Experts of a small language model: 27.4M parameters.
Below are experts of layer 15 (counted from 0) of a mixture-of-experts language model. Rows are named router (the router's row for the expert), down (a neuron's output weights, with its number) and show model dimensions 96-127. Each number is 500 + 50 x the weight over its row's rms, rounded and kept within 0 to 999. Numbers have three digits each.
Before each expert's rows: "comes before" lists some tokens at least twice as common just after its tokens as in all text. This comes from a sample of Wikipedia text that the model never trained on. Tokens count by the router's weight.

# expert 4
comes before: " the", " a", " his", " an", " their", " its"
router:454514514433414546518431484473452403486483520518490397357498440625514566561492485492531435514446
down0:398539414556462504505399505438505485417449480493524477520446483469426475524499519463477495499483
down1:475467430500444573488664570471514435442523593492522485394438508484581531587436491514444595510489
down2:551500587453579470564448497526544493521555562601495507475456457574524508573540506596425496581496
down3:496457479470474544667540594520562528561459486490423441477567442508536495572533357565505427513396
down4:437577518532531494423392504494532528594402437477463512450551492467536517504490536585507550482586
down5:498454508554553475471567534510459547558482489513508506449481459485473476519498591501485438542465
down6:475559538573471513481553561522440500439550506483522525544522463438437560411558486422524473529338
down7:499487555605491516532489541525490433512460554525477409521484462500457511465546524518512551418606
down8:370508448473518498536573400579496464457489548550542485533465522539513528433478515471569435542484
down9:532499492551525477513522506499476554455412450562404458427466528513479570583488515539526543585425
down10:417512519525507504564407562508505462488525512526543466502579447418514398584482451499505425421495
down11:576449543527525366561496452527466539438462561512583547372504559424533569437482431508480481522512
down12:545485545557613515454498573470540543475497499480466465488517524513537432448530497570489564499521
down13:483440463554478539497534459600547549562414453511537470463490449504476518525494504387554417475497
down14:619466439488521498496308477541473486523560514464530559498593477475499496511461514451404548431629
down15:469541519523505491452470510537449421428502560475492479522495505473541524516463522439474522492577
down16:511467541566453431450554552505433478549578474499534520464507648420443531604490454513467491497545
down17:465497520508441454371538599454502561506526571502427480571430490485518517509452549478347581456473
down18:550506453549454540505568480444485457574509461457580569496495574505431503393588500510464414587547
down19:415426429419485586572599481581517567506513456596532466505520552616514508531493508483559534546492
down20:471409435445508499498580571521415460569556562437510527543497483468476460445469544515567468486433
down21:490495445566508454441559528427548471568413455484519483435532655583438478469527482394495492442462
down22:532464437556529483435375467475521452403474396551428497459489477578497495433506503568442559500489
down23:436512554485540441568612548607405590469433573542472413562597618503490537469551551457485511488444
down24:553586475490542542488417560479564430575452458458488575528489528532514428536549506502531535409421
down25:547540515549483457556469555468492522554625424549464527493495510513456502475487525557506525482480
down26:497523523462513506467465481492560533485490588556509522494540506561543524463496563538565488420491
down27:513498582501460501468503516517492491469507482481538467548403542556569474496564462441518539480505
down28:487498536527471439493406498518490441479431499577475491459588538533575495456415563497529522506454
down29:487509511499452562544437455424393535526451426495474480416507468498520564488488507512526520548579
down30:490584527534541510512463438431529500493429554448525430487537513546618468487417586490515544481439
down31:548519615468558556486505557442502497606515494506601561482492464500464558409558509410517571459449
down32:507471545439555523524485448534517472495505511532508453414440539478481564465495449505574490605352
down33:454506554454537553476663532563557540511520482511492481531392451613542531557574450501534481408422
down34:520481389445507464580533505549510544481411563538622572504482460556548435527461505556474538547553
down35:490489529520462508477487475429502510453475488533477533529379428468548460568437512552485537561490
down36:474475525583436488601413507391509489468512547593377390599464468498492515460441579548572503591505
down37:450461590572605537452465487492470482563481532563541449453431404482501466517448443465482435531636
down38:452389499603444544533494530393526561554542605590493505552528510510502531472544399531542441507449
down39:500518476350457556407495487408429537443509467567466474439455446527462484512561544530479497464540
down40:527537453457581540472533473545426505474480476492426438524513471547533508499448518468501502461552
down41:426585504497554411459578522625550483477541519528410480525503561470513461495512486491533503547513
down42:539460489456540512463583544521445515396486536467571535501446517510456465505468434524536456482613
down43:512506535428480513418338568489519422550557510540580425515483591527552498543449493476452481531481
down44:372526399591488452514517474455473476447517493604541484402574480492441554521456440483498412494471
down45:446495528468557537420528537562535473533472461525440551418563427483508321507452525518473452459589
down46:528525491490453496478491530625497478527467429425583493556532518641538506450523577517499544448520
down47:577558481578465436471461458524528535598424489379454429569484453591419493593453488457479508552491
down48:497511439430447570412553433519393452463567459443549422431464451544599464452546512415520595486479
down49:619460468467430473499592442449509466486478516617493494471531479552451531393627485590516552454537
down50:418562557467397594461495505413465579506578572540518423389501528435575506404487404552396459488408
down51:535600463462491570478407469515549497498409508509583529530489496494584483564511514564541567585451
down52:484528335512469478550393523404536460432534559443409485536501512513576446557557414515402532447435
down53:558496534551396511502546435451515521494496537437488517520410464442550497473514515447441473501452
down54:484460566414466503459456544556506559575444490455496468442444541447446528483455539525404508564472
down55:416456416449466522567508437423442453430455417524524578452588455478539485461519540518574462463505
down56:445525449551393536477506478517502443533418482456489430495523442443496523564472510529530359513452
down57:502355397582434449567461506574516415500447591563486528563426500496507541516551487402520493548511
down58:505508508574435432462571428445521598505517559566483561523502441540463497497534495503432513501445
down59:539506453474394474479432435548502483581512466530472516498485451541613471512477530493520556535483
down60:550518514457550469511539538495546487608440426520439536429528541502486483506492489512509424530477
down61:449495449443525520513430527578450466499630507478463481471605462569440511468401515471523408524434
down62:552504552570460430453444515600597461507470504433544523506561477452467446520472494463468497590557
down63:510581489593514442525413535487535439546512541539515592446583521552523400474445485471479610602451
down64:480547510481508481423487505537509525534452534541432496463474462521479492518467519516507585576530
down65:495532542519489541522512500564424520518467540430604527476575496537534570398499446459459473522542
down66:494415504508421545482464503551552516562406548482493481498574452438397493454450479506554525471483
down67:401514492469459425519477529532479557442520538407567555457476484504535506529547433522458495547542
down68:546417446607494563507528437521437460531560587417533500433497508416538421559488492537522539469488
down69:512476575435502617535534469547476498479455504572491471430509510509499443505483445474553490521525
down70:574514534536417522597402422511443538443583421539541502480495478506493465463438589438571438509550
down71:372475545532401575543522567558474527400546494463582470526583505441459537506474497568493480488441
down72:574432472481472454509606383497469532581450563527513536583581515415456448522476522510547545508506
down73:478496387500442527561395462461438463416482506587503490470563489583381480445406482495541432464457
down74:429424518535551540417562490512461507466549431434535437482540470505455573624499420565447443526526
down75:519426440411477491550518519569561617465567486535553536389478474503592561483410447567476489528500
down76:587555554513551498537343477498488520504455547582592510456385535505551441517450472493463567470514
down77:479410571475533560487457542494448437526539484418530469487549380475454534515531561431489533460587
down78:491561475550552593448419464488452471510492362401554524526509493458494431493486449577560582422355
down79:441509536498445510555462461452375485540503481430531500441460494497499619547487491519515460613457
down80:404399543512456437440463442519472639496447588621440521547463532536593435477462568465553570511531
down81:491501474624423523535451531537550437555587514441510522480461405471454419515519496568479543545438
down82:470497620483541463395523531506570510408428589509483540475449506593511539451589439507513423464518
down83:514521492432498538492526426520453489485436539590464523475531601404477557461433454484517508445492
down84:534525458559500533562546510352626414524456563554586599487617488505479452525445505474527538449507
down85:542605517482544571508521473451526510445395440473521547395459497519360536521552518485531480558469
down86:454437544527446466464504478532460523555535481414431475456511478500442517557536524514538491444416
down87:464464493497524490507668539568575572503535421564387481578449474484523491479438517517449510525543
down88:508491576576523405494367536580528520555524528448499434496576513512566386477581421503553600488558
down89:454502526483476527512509511559462492514462518527415498564461532501402532464564511346543491500547
down90:490503492493525537468556474523556446447512528535511564632681582441482499563501498492436527476487
down91:552481513593434545592483521499535498505526518591341479508564544453420488497566538500586482571482
down92:454473433360499513500415454435548523540537536395496544478516499431460566511462421505589509436457
down93:574496432513553503437427533428509453505496553428534498461497482453563463488464531460476550508419
down94:477532478491471493513434455448417406533506511439447580569481506568455446562502618444548542398525
down95:471486533425520483493617464575561607534492524488583542523589468524570499502496538441471472513485
down96:473551529558480501624509475450467528498494511416464424523510431445461504446517539440493466458525
down97:529480586431482561564613527511550526511543470671505481538477556563408468449516414470400474482537
down98:493485530536498537537472472449492431578499492383484450448483486457434462479473440575506457488511
down99:515505476563513465437528452379524548399460492533607630406534525501582557508500440515556479469579
down100:520425565427524546561496492406580597505650462455503449518436543489426487508576479627528567491512
down101:543565447507517436471437503518548484543435459478477538583600547489549489539543490462437446452486
down102:589553509452590530493424447545571486500469484406479498535450474470417456420493556493533462458533
down103:506521594485495494509484449428584536511557479471527526516515520412462531488521502422533576506559
down104:523575421571488482523622483604429486544468422513540509519455473561551459502481445477524467479455
down105:598578412504498467490450483470475477555463470353475461432494465504480540411524534517545447469534
down106:471429521515480499392371514489563609461524454555534480490431507538577378560549533464518477510443
down107:556431387477397460515500555523524473419506476519460569503394537568511458500565536473490534477415
down108:416551539442477567510392558523440543561438531464560498423454590589532589469475441528585476628463
down109:504487490498569432585521502532458470454461529498510526480544433554520573544602471509498503534619
down110:567504411581506471506595484469449495463516546472501437560466510553474524546468443469434546493572
down111:507477458567501447416478533526518548551528452532531515485474442479459488505571400422497521526543
down112:543511525395420533566546535543505452559430491437565432533528449476470447461556501579470570452585
down113:479459447568502407512459553570499513512448500548544509528544485525520500493478542406422489574505
down114:507504498602446589464461584514501432539486436613446393553540512489535564514534472439454427461549
down115:464505576535489536522357465486533447457573540530407525535450443507447476515508542499527595508425
down116:504545465605492539467486603511485429467539465419517481492518499509510567486557470516461547581574
down117:574481518532469503504503517440445524506517391462499546494435518568496503486521531475501465455471
down118:474472532517567500457493559485451465551544432515562459428508446484512486553502630596511451495553
down119:529546504468565478505577434480648432518503534597438449534543424527448526468495512511429510533493
down120:593489514466458426481571618540549549481487570533518499515545493469555516525608530604482515365449
down121:455572464468491445492461503497583455554497546441609452431494482530488534420565453548448420557536
down122:584526470428412406466554555471462433425576520480495449403507441501452545479486499439529529541515
down123:465524484499560539495532517495518501444471461500587485563478430507524505487620502558511532497429
down124:481498611462467468462557481543544518482549543465521417502540560554601513543515482429512532560521
down125:568542476454482520581571446469492425538415439527590533461512439535549508441538438560505508544563
down126:477500500575479389372442528554504472608594501480457484552507511447526552471521449496514498473435
down127:518464553510564535515477340462565535502550472466457439481510502534493580466538474436581506527568
down128:533495454507535456550564472504494517538476431539471531462443531463545522488445561509492583520459
down129:483507526439480479547475526517423546396408435456467554594505514404448433531485495608483523612395
down130:468481507568530441436465514529565493634466528485479506456465464548552495454412472572492452490430
down131:498474488488552509457453492434460373473546534465544503513516461519477563499593466457569384524588
down132:537378618553530525429553461471482525380473513548490481457568513516447554493447509501499497527512
down133:446570474449502476521551488473440452461491480396401559501537538512517466445476550496508478386548
down134:446554447474502521536579535480524472533586467508500479618529454494556543448550511571502386573472
down135:448535502437571519486555487407478554504515478490455481460479534509515499518610450483575489518493
down136:443507626530566514538479486552416420456515475509488497627509506455549579544455442524504537479558
down137:544398501491534545459456567469482555511516536482555472594494478499466538462448437507454462539651
down138:468542404654592524480390554524523557478527555465556493444437402429525508449488487543442574520476
down139:555447529583599471515596541482529478395513519466529533565559630531434461523438462522493472486537
down140:428577507545435468640529541583516482535519524499440506627540521456478519464511509447439522445571
down141:495493555438564515438453457538421573461449528546531510501573398522463541550514393469466457491440
down142:488525553483486492553603537562472436497613358485443521517343504487451431481522588520633468505526
down143:504578627457499483441376493461469463514481535470466481577448604406491573472505562543507498456453
down144:527582572567480477509482447462435516486507447544489496595472525510474574521477484547494487496489
down145:461523543431484451553441483462450473479559403377478592519440522540359496446522379584536446561424
down146:405522492504546450419555541515496447518437443507484556566471511600448519494454500527519475478359
down147:467489487516590511358497570539435429501572401492502435510455471500444445553434419439481487508534
down148:626506445592477478453413519488550399505512500488466385459455464480418395473471526447422581485505
down149:471541524473399525433455580453567432489579578496468454537547542534579500514481565511392540547562
down150:481438430467555624546489442509445516448541553581547465527534470427547475485485501564420442476549
down151:568554444549549491524478435495513498517573602544447527547457538594492525577557502479486483506474
down152:566470552528597514504437508510491530532496481548472488523495455492455530527492500619444523427513
down153:487473502512552523399586504531503462621515531472504477499478563496481439539527547573508547446528
down154:489454468483565447454471586507517375477527526484443556491477531557497567494516528437467531435506
down155:528465497437598496434524555554507577510573460575446439397453538488451596620472478450614502382448
down156:518470543539529497442454459572502566403556467435428495511439491534568528543481439493507477523463
down157:539527510534574545551515463517539481442470447476506571457453392430543474520548450565451464542507
down158:498531461537528489469484608564501532515482494600446426492568553484458529509521505440514470466519
down159:503483515585433498506531460465562553476573537478526576499512414543560569536630528550507504423432
down160:417463450461490488427573467428455434493465480541473533478553426418460516487417518586515451431453
down161:491384504473570544544594502575494534430476367625462484518477520560492532509607462509470438509530
down162:501499477493466502410482485543484525409452509495534460529467576481456536392538554562581430480523
down163:398538483544415562524454597401499451474466496481381475519431474601566410573565556540464529445466
down164:496470592482536532548409579566498547502454511497494520481478444488528455547466470513471466477470
down165:603438636517630527501538482511454478464436505490456440458489511549518532626477501468532444531475
down166:551436569453575492527555570495592617571461385528596498478418487473483354540530508438477459461380
down167:380480495465523511523403489512556514491462524547392472458509552499582461467496477540522522471395
down168:557512547509553527643612461487562506570514603505364504562512482434495521474484506466504472426605
down169:489614396604546520480342466491526484512573442474521481610423577556533498527487536513430564521491
down170:537506499578430460453538452405435449568443565459540550516504416544497530499518452456518518476571
down171:474496396459459477484452462459456507505539499539495428537530575456481517470456486514536511481504
down172:579466496463443487442516493427469479469568452546543450445492504541490512543465554423471508494538
down173:480495442405484473613667547482484475507582440497365390532478479479477521462551493536576498526513
down174:512405476544586482538558590543598569497470570598492538518569553447404458459550474397501424562514
down175:477518525410561413422403465536443473415424535499418473523481494523563545576553540552500465499465
down176:475520448449446508535393406499519445412555537459507533484496493540486483519478544483504512570555
down177:500484415481463444585530600541503519436527399443450514553505543443544511503515464558530481597591
down178:501554434561405492455432503406533473522600480552597514543486505438527455579511403525483584492515
down179:534556488459462497570292542570482542579519456463434552498452514458457521523510512509577452531465
down180:511458514507466511511509458481462457433548439553579510482520532474634519524450470420478440492529
down181:513501505507368480518373496469494487344533536530498538458532529516539523457559523552560569430486
down182:506515562558588422472488487445504492467549531466511424474532425433493554508486471528531470431510
down183:526457446436463453534574543490511565486511554465525505419470568483563532571551458547495500472479
down184:438455451532457442505587498432520585364453552476513517433492528501459565580588447472533411557413
down185:575610509524559552481430518450579548472517551473458481453525563503598398522528523407477515452526
down186:442506445418437380519445434468534500475531491522475425457504495547443519414444544529501525467411
down187:378582457451461543418486468502545527641462549554548488537449516516497428561420422411406429592479
down188:520444573392495521523472495454515455523487449565476524444467547532504471423496484520468517546550
down189:567536420513537547515481541488528498522409410508583501382510553444428470499413583498528531530538
down190:476526519467545568500591520575506461539500444472550505497491538428565503504497422445488455477475
down191:518433523578456501450541457480534534495550540508493561595459568524523564422503442413470442466446